config = dict(
    n_layer=10,
    d_model=320,
    n_experts=192,
    experts_per_token=3,
    d_expert=112,
    d_shared_expert=256,
    activation='squared_reglu',
    moe_layers=[0, 2, 4, 6, 8],
    router_score='softmax',
    normalize_top_k=True,
    routed_scale=1.73,
    balance_loss=0.0148,
    balance_bias=False,
    router_z_loss=0.001,
    n_groups=8,
    groups_per_token=4,
    init_std_router=0.0148,
    lr_router=0.0019,
    n_head=5,
    n_kv_head=1,
    head_dim=64,
    vocab_size=16384,
    norm='rmsnorm',
    norm_place='pre',
    norm_eps=1e-06,
    positions='rope',
    rope_base=10000.0,
    rope_fraction=1.0,
    qk_norm=True,
    attn_scale=0.125,
    tie_embeddings=False,
    parallel_block=False,
    extras=['capped logits'],
    init='normal',
    init_std_qkv=0.0258,
    init_std_o=0.0,
    init_std_up=0.0258,
    init_std_down=0.0,
    optimizer='muon',
    lr=0.0108,
    beta1=0.95,
    weight_decay=0.035,
    lr_head=0.00984,
    grad_clip=1.0,
    warmup_steps=50,
    schedule='wsd',
    decay_fraction=0.426,
    decay_shape='linear',
    final_lr_fraction=0.0,
    batch_tokens=65536,
    seq_len=1024,
    doc_mask=False,
    train_tokens=584600000,
    steps=8921,
    dataset='wikipedia_en',
)
Below are experts of layer 4 (counted from 0) of a mixture-of-experts language model. Rows are named router (the router's row for the expert), down (a neuron's output weights, with its number) and show model dimensions 120-159. Each number is 50 + 10 x the weight over its row's rms, rounded and kept within 0 to 99.
Before each expert's rows: a language model's description of what the expert responds to. This comes from a sample of Wikipedia text that the model never trained on.

# expert 50
Numbers and labels in infobox-style "- Field: value" lists: coordinates digits, areas, inclinations, and fields like Former names, Founded, UTC.
router:65 37 42 34 39 54 54 55 66 61 33 47 60 48 67 41 35 58 49 42 58 50 56 40 46 54 42 39 52 62 31 63 41 50 53 54 57 49 32 44
down0:37 38 66 36 56 63 52 41 49 49 37 46 64 24 46 31 53 25 38 50 27 71 53 47 43 41 36 52 41 42 51 52 65 53 57 54 25 43 45 41
down1:67 61 42 58 64 41 50 45 55 57 36 30 40 46 49 56 41 55 27 54 48 74 51 47 34 51 53 54 56 49 46 42 52 34 57 36 52 53 68 51
down2:43 39 57 54 51 66 45 30 58 52 58 47 39 37 47 45 49 52 49 33 56 46 50 57 48 56 75 55 72 41 49 35 45 46 42 51 54 41 45 44

# expert 30
Table pipes, coordinate symbols and infobox field words like County, Coordinates, Order, Animalia, in geography, taxonomy and sports tables.
router:60 42 39 36 48 51 65 64 63 56 42 46 62 41 64 40 39 48 35 42 60 46 62 39 37 56 33 38 58 60 36 64 41 62 65 60 49 49 42 37
down0:61 51 53 53 44 36 36 67 47 38 53 49 48 55 70 42 44 47 46 56 61 59 50 45 66 32 51 35 39 44 57 50 43 63 41 55 42 49 48 39
down1:49 50 39 55 62 46 61 58 64 30 43 64 53 35 45 48 48 59 34 58 54 40 45 62 42 36 50 47 62 47 54 40 55 43 34 62 54 40 75 40
down2:29 50 38 41 64 43 58 54 56 41 36 43 55 55 47 46 36 38 52 53 47 45 31 48 55 56 29 53 54 46 50 67 68 52 48 47 50 57 38 46

# expert 62
Numbers within statistics or results tables and score lists, plus time nouns ending phrases, e.g. "over a century", "for centuries", years.
router:55 45 37 38 42 59 52 58 67 53 38 39 54 44 62 39 43 44 45 44 57 48 57 38 40 60 28 40 57 57 37 63 48 58 55 59 51 45 44 35
down0:40 42 43 52 37 48 51 51 46 45 52 65 52 48 49 35 54 53 72 42 58 34 63 53 69 74 47 48 58 42 47 59 47 64 52 59 44 43 71 40
down1:53 41 46 49 43 44 51 61 57 57 44 47 50 74 42 61 45 45 41 62 58 53 64 47 34 42 50 44 43 58 52 55 51 45 43 57 50 59 45 55
down2:49 48 47 36 61 45 43 48 54 48 60 39 61 30 37 49 44 40 53 49 34 48 47 39 52 54 46 58 52 57 52 40 38 60 53 64 52 53 58 47

# expert 34
Pipes, slashes, ^{ and _{ markup, percent signs and bullets in tables and coordinates, plus mid-word pieces of long words: "contribu", "Republ".
router:60 36 35 37 47 60 54 62 61 59 44 50 55 41 61 41 40 49 51 40 59 45 58 37 36 55 38 35 60 58 42 63 36 57 61 62 52 36 39 38
down0:48 54 57 65 59 65 47 68 54 49 38 41 45 59 45 71 50 56 44 39 41 43 52 62 51 53 46 56 49 57 41 60 50 45 48 61 57 46 44 57
down1:32 61 48 44 59 37 46 62 68 45 59 54 53 37 65 60 42 62 45 56 48 62 48 43 38 25 56 53 47 60 59 61 45 70 56 46 57 35 52 49
down2:45 45 62 41 47 38 46 39 56 46 58 42 50 47 39 66 36 38 41 56 57 53 24 57 53 39 48 41 62 39 47 68 47 48 63 43 70 59 56 50

# expert 16
Commas, periods, colons and dashes ending a clause in narrative prose, especially a colon before a quotation: "stated that:", "saying, "the".
router:63 33 42 45 40 48 67 52 60 66 39 46 61 39 55 32 50 64 50 37 52 41 57 42 48 50 38 42 59 54 43 65 45 48 60 56 51 47 50 38
down0:54 53 60 38 56 55 44 60 57 45 47 54 42 39 49 71 38 33 65 29 53 18 53 66 53 48 53 42 62 41 63 55 30 68 61 41 36 61 53 49
down1:56 63 48 47 68 45 45 38 46 46 42 52 55 44 55 47 54 46 59 53 44 50 63 38 45 33 44 47 27 52 60 61 56 48 67 54 46 46 54 40
down2:49 68 40 56 46 45 36 69 66 63 59 63 38 46 30 40 31 46 32 41 55 40 51 66 46 53 53 43 46 41 59 63 64 29 53 58 65 39 49 50

# expert 21
Possessive pronouns his, their, its, her and possessive 's, often in sports biographies, as in made his debut or signed his first contract.
router:53 31 41 39 49 55 55 57 62 58 43 49 60 37 58 33 40 51 44 45 61 45 54 47 40 57 35 34 69 60 43 55 40 49 60 60 56 46 40 38
down0:42 44 56 56 58 68 39 53 51 46 46 59 46 55 51 59 35 57 61 47 57 53 45 44 41 57 49 49 41 44 53 48 50 52 51 41 51 56 53 57
down1:52 66 47 53 47 46 44 46 62 70 61 33 49 52 45 28 48 39 41 44 42 74 55 59 43 53 35 46 65 42 46 50 25 48 54 27 41 54 57 67
down2:43 35 66 65 59 45 63 53 31 34 51 40 53 70 66 35 43 63 43 41 46 55 27 67 51 66 22 41 59 42 51 54 48 27 64 50 45 38 53 58

# expert 28
Nouns naming people or roles after "the/his/a", such as brother, father, manager, owner, soldiers, residents, including the final piece of a split word: "work|er".
router:69 44 48 39 47 56 48 54 44 61 45 42 69 52 54 48 44 48 36 41 53 41 58 40 34 71 32 45 57 59 38 58 46 34 65 58 56 47 43 35
down0:37 52 35 62 52 38 35 51 50 41 58 44 39 48 46 56 57 55 32 49 44 58 45 38 57 40 50 59 43 45 46 29 47 46 71 48 42 45 44 60
down1:49 42 32 54 37 61 48 56 60 39 58 51 50 50 38 39 50 41 46 29 61 60 53 53 57 37 57 49 52 35 74 48 49 56 46 59 50 62 42 42
down2:47 58 50 41 31 45 27 52 71 60 45 56 50 66 73 56 54 51 72 59 50 61 29 55 56 46 63 72 65 39 40 55 61 63 52 61 54 56 53 40

# expert 40
Word-initial stems that are completed by the next token, like laun(chers), agre(ement), activ, continu, design, plus music and guitar terms.
router:56 43 40 36 45 59 64 68 59 54 41 45 58 39 69 46 45 52 49 42 57 48 56 38 39 63 38 43 68 57 37 64 48 52 59 59 49 47 39 44
down0:49 51 48 37 55 45 61 42 51 53 61 47 55 36 39 47 39 42 58 54 53 47 55 55 58 59 47 46 55 49 62 42 37 51 68 46 54 51 46 48
down1:48 71 52 50 57 70 68 47 53 64 46 51 46 41 46 58 48 39 63 61 56 75 60 52 52 43 43 49 50 56 52 40 60 35 45 44 52 54 39 62
down2:39 45 44 43 27 54 61 63 61 62 55 67 41 53 61 47 39 44 51 43 38 65 49 54 58 58 60 41 47 42 56 46 44 60 41 39 64 62 44 52

# expert 13
Pipe separators and dashes between cells in data tables, mostly after numbers or dates, plus bullet dashes and commas in number lists.
router:60 49 39 39 48 67 56 55 63 69 38 52 60 43 56 44 46 48 42 38 68 47 55 41 43 61 34 40 62 55 39 59 35 64 54 55 48 48 44 41
down0:47 32 50 53 35 51 63 53 40 40 62 49 41 53 47 59 41 53 48 56 51 70 48 54 50 51 44 60 47 56 53 47 48 41 56 34 56 74 40 36
down1:47 50 58 49 58 71 46 44 42 43 46 67 62 41 52 64 55 46 48 44 55 56 40 53 48 51 56 54 46 51 54 54 63 63 54 46 68 65 48 57
down2:49 46 58 72 46 54 39 36 35 59 59 47 26 45 48 36 49 50 54 37 30 52 49 46 38 69 36 48 65 49 52 51 41 39 53 71 57 58 53 32

# expert 35
Commas, years, dashes and line breaks in species lists with author citations and taxonomy boxes, plus common first names like Ron, Roy, Mike.
router:58 37 38 39 51 58 53 57 55 70 39 54 59 39 63 43 41 55 48 42 59 52 56 48 42 57 46 31 51 64 42 62 44 52 59 55 55 46 40 34
down0:48 35 57 29 38 26 61 39 64 66 51 48 50 56 33 48 57 35 34 49 41 70 46 37 61 57 55 60 40 50 42 58 60 53 55 39 47 51 39 62
down1:44 45 76 53 64 60 35 47 53 48 46 47 39 48 45 44 59 48 36 37 50 44 36 43 46 44 69 47 39 64 65 59 62 33 49 43 54 56 40 55
down2:65 50 49 49 48 69 48 40 51 55 52 51 56 37 44 58 33 62 44 55 38 50 51 49 59 54 63 35 38 47 57 48 69 36 50 54 44 53 58 52

# expert 44
Opening stem piece of a longer content word, e.g. phil(anthropic), lear(ners), screen, legisl, Arch, tax, cinem.
router:53 42 44 43 35 70 57 66 55 54 38 38 53 36 64 31 46 55 54 48 57 52 61 43 47 69 27 45 61 56 44 52 38 39 59 57 55 42 42 40
down0:62 55 51 61 57 70 40 63 48 57 54 40 50 40 60 59 58 53 54 69 40 48 47 55 48 66 52 73 58 64 62 51 52 58 40 56 56 52 55 46
down1:49 58 60 39 46 51 42 55 42 51 48 61 46 50 64 59 45 67 61 61 35 52 68 57 41 60 50 49 29 49 71 66 56 38 53 49 58 45 50 42
down2:45 58 55 50 75 51 49 42 51 69 41 53 68 55 38 69 61 64 38 64 34 30 46 43 43 61 28 56 56 47 51 38 39 49 58 41 41 44 44 36

# expert 43
Closing pipe at the end of a table row before a line break, plus closing parentheses, semicolons, and the preposition in.
router:60 43 35 42 43 49 56 59 64 58 43 49 52 39 57 37 55 47 27 40 61 47 58 41 37 52 45 37 59 66 38 57 44 47 59 62 61 50 42 42
down0:43 52 49 45 52 52 46 50 68 43 63 44 51 50 50 28 41 58 61 61 38 23 42 69 37 45 42 65 58 52 60 66 50 47 69 44 73 45 46 58
down1:66 60 60 74 47 60 60 42 57 55 51 52 43 46 40 39 35 49 49 42 54 58 49 51 53 50 50 60 70 47 63 59 48 39 56 44 56 43 36 49
down2:53 41 36 48 66 55 41 58 54 36 41 47 51 59 47 34 58 31 39 59 59 62 46 55 40 34 53 40 55 39 36 44 45 51 38 75 54 52 38 46

# expert 33
Ordinal suffixes -th, -nd, -rd after digits, plus number pieces and table pipe cells in statistical tables, e.g. 25th Infantry, 51st Division.
router:63 37 45 38 37 59 62 65 54 68 37 39 57 51 68 37 47 60 33 36 54 50 63 45 44 56 28 41 65 67 35 59 39 52 60 58 55 50 50 35
down0:53 52 51 56 63 48 46 59 57 49 44 47 61 53 45 49 65 49 44 37 32 50 59 30 56 63 27 33 57 64 55 51 35 35 58 60 43 57 73 51
down1:51 61 39 58 43 87 46 54 43 49 45 33 53 47 75 55 39 47 51 48 40 54 54 46 62 67 39 51 38 60 56 42 45 59 49 48 42 57 48 45
down2:59 46 51 54 53 39 53 57 56 31 32 45 44 59 71 44 47 54 56 61 53 45 38 75 57 62 55 58 51 53 34 55 38 40 57 56 64 47 35 44

# expert 48
Everyday adjectives and nouns after an article or possessive in running prose, such as local, short, own, family, gang, works.
router:58 39 44 33 40 58 59 60 48 58 41 42 61 42 61 40 47 54 41 42 65 51 60 37 39 60 35 39 58 61 36 56 40 51 62 60 54 51 42 34
down0:32 58 41 45 57 42 45 42 46 54 36 52 39 68 31 71 48 45 55 59 47 53 58 47 57 50 60 49 43 48 47 47 38 48 36 49 68 53 40 53
down1:51 52 57 49 71 57 44 62 46 61 42 62 46 44 37 54 61 49 43 44 62 34 45 55 34 58 52 54 54 56 35 58 56 63 38 35 40 59 51 55
down2:43 30 55 65 76 46 46 62 46 59 33 64 44 41 54 51 67 49 39 58 55 52 56 23 36 54 59 54 62 35 46 44 60 47 49 44 37 58 64 53

# expert 6
Short consonant-vowel fragments inside rare proper names after an initial capital, in species lists and biographies, such as Ru-ar-aidh, P-emb-a, St-ap-les.
router:49 40 40 47 45 50 53 61 58 56 44 48 60 39 59 41 32 53 46 33 57 39 54 48 44 56 45 31 57 67 47 57 44 45 54 67 56 41 57 41
down0:59 58 54 40 54 46 55 43 68 58 37 43 53 59 58 56 39 37 36 51 35 63 45 36 49 53 47 26 46 56 71 33 41 42 43 43 57 54 62 53
down1:60 51 55 59 69 72 47 60 58 64 47 42 65 32 60 42 53 23 38 39 40 55 51 47 43 50 39 47 50 49 54 46 51 56 44 54 69 58 40 39
down2:47 54 49 47 52 45 74 56 41 45 54 45 36 41 57 59 61 52 46 82 43 58 41 21 45 63 57 67 47 62 48 25 47 54 61 60 50 61 51 64

# expert 24
Quotation marks, apostrophes and the first words of song, album or quoted titles, such as ", ', You, We, My.
router:68 43 45 35 37 46 48 63 63 57 45 52 57 48 58 41 39 54 55 38 57 37 58 48 47 57 43 38 54 58 44 69 42 56 61 74 51 49 41 40
down0:46 48 42 48 71 52 64 51 42 21 40 49 43 50 41 65 45 55 60 48 39 61 46 76 58 47 38 67 35 61 52 50 47 47 62 55 47 54 38 45
down1:51 59 32 62 51 57 44 25 54 66 48 54 59 41 37 41 62 44 41 61 38 32 50 50 54 69 61 52 52 65 57 43 44 56 49 40 42 64 51 51
down2:56 56 36 46 52 68 51 58 61 54 51 61 40 57 53 46 48 39 33 32 35 34 52 81 60 49 46 46 61 32 59 47 52 40 37 56 37 40 43 57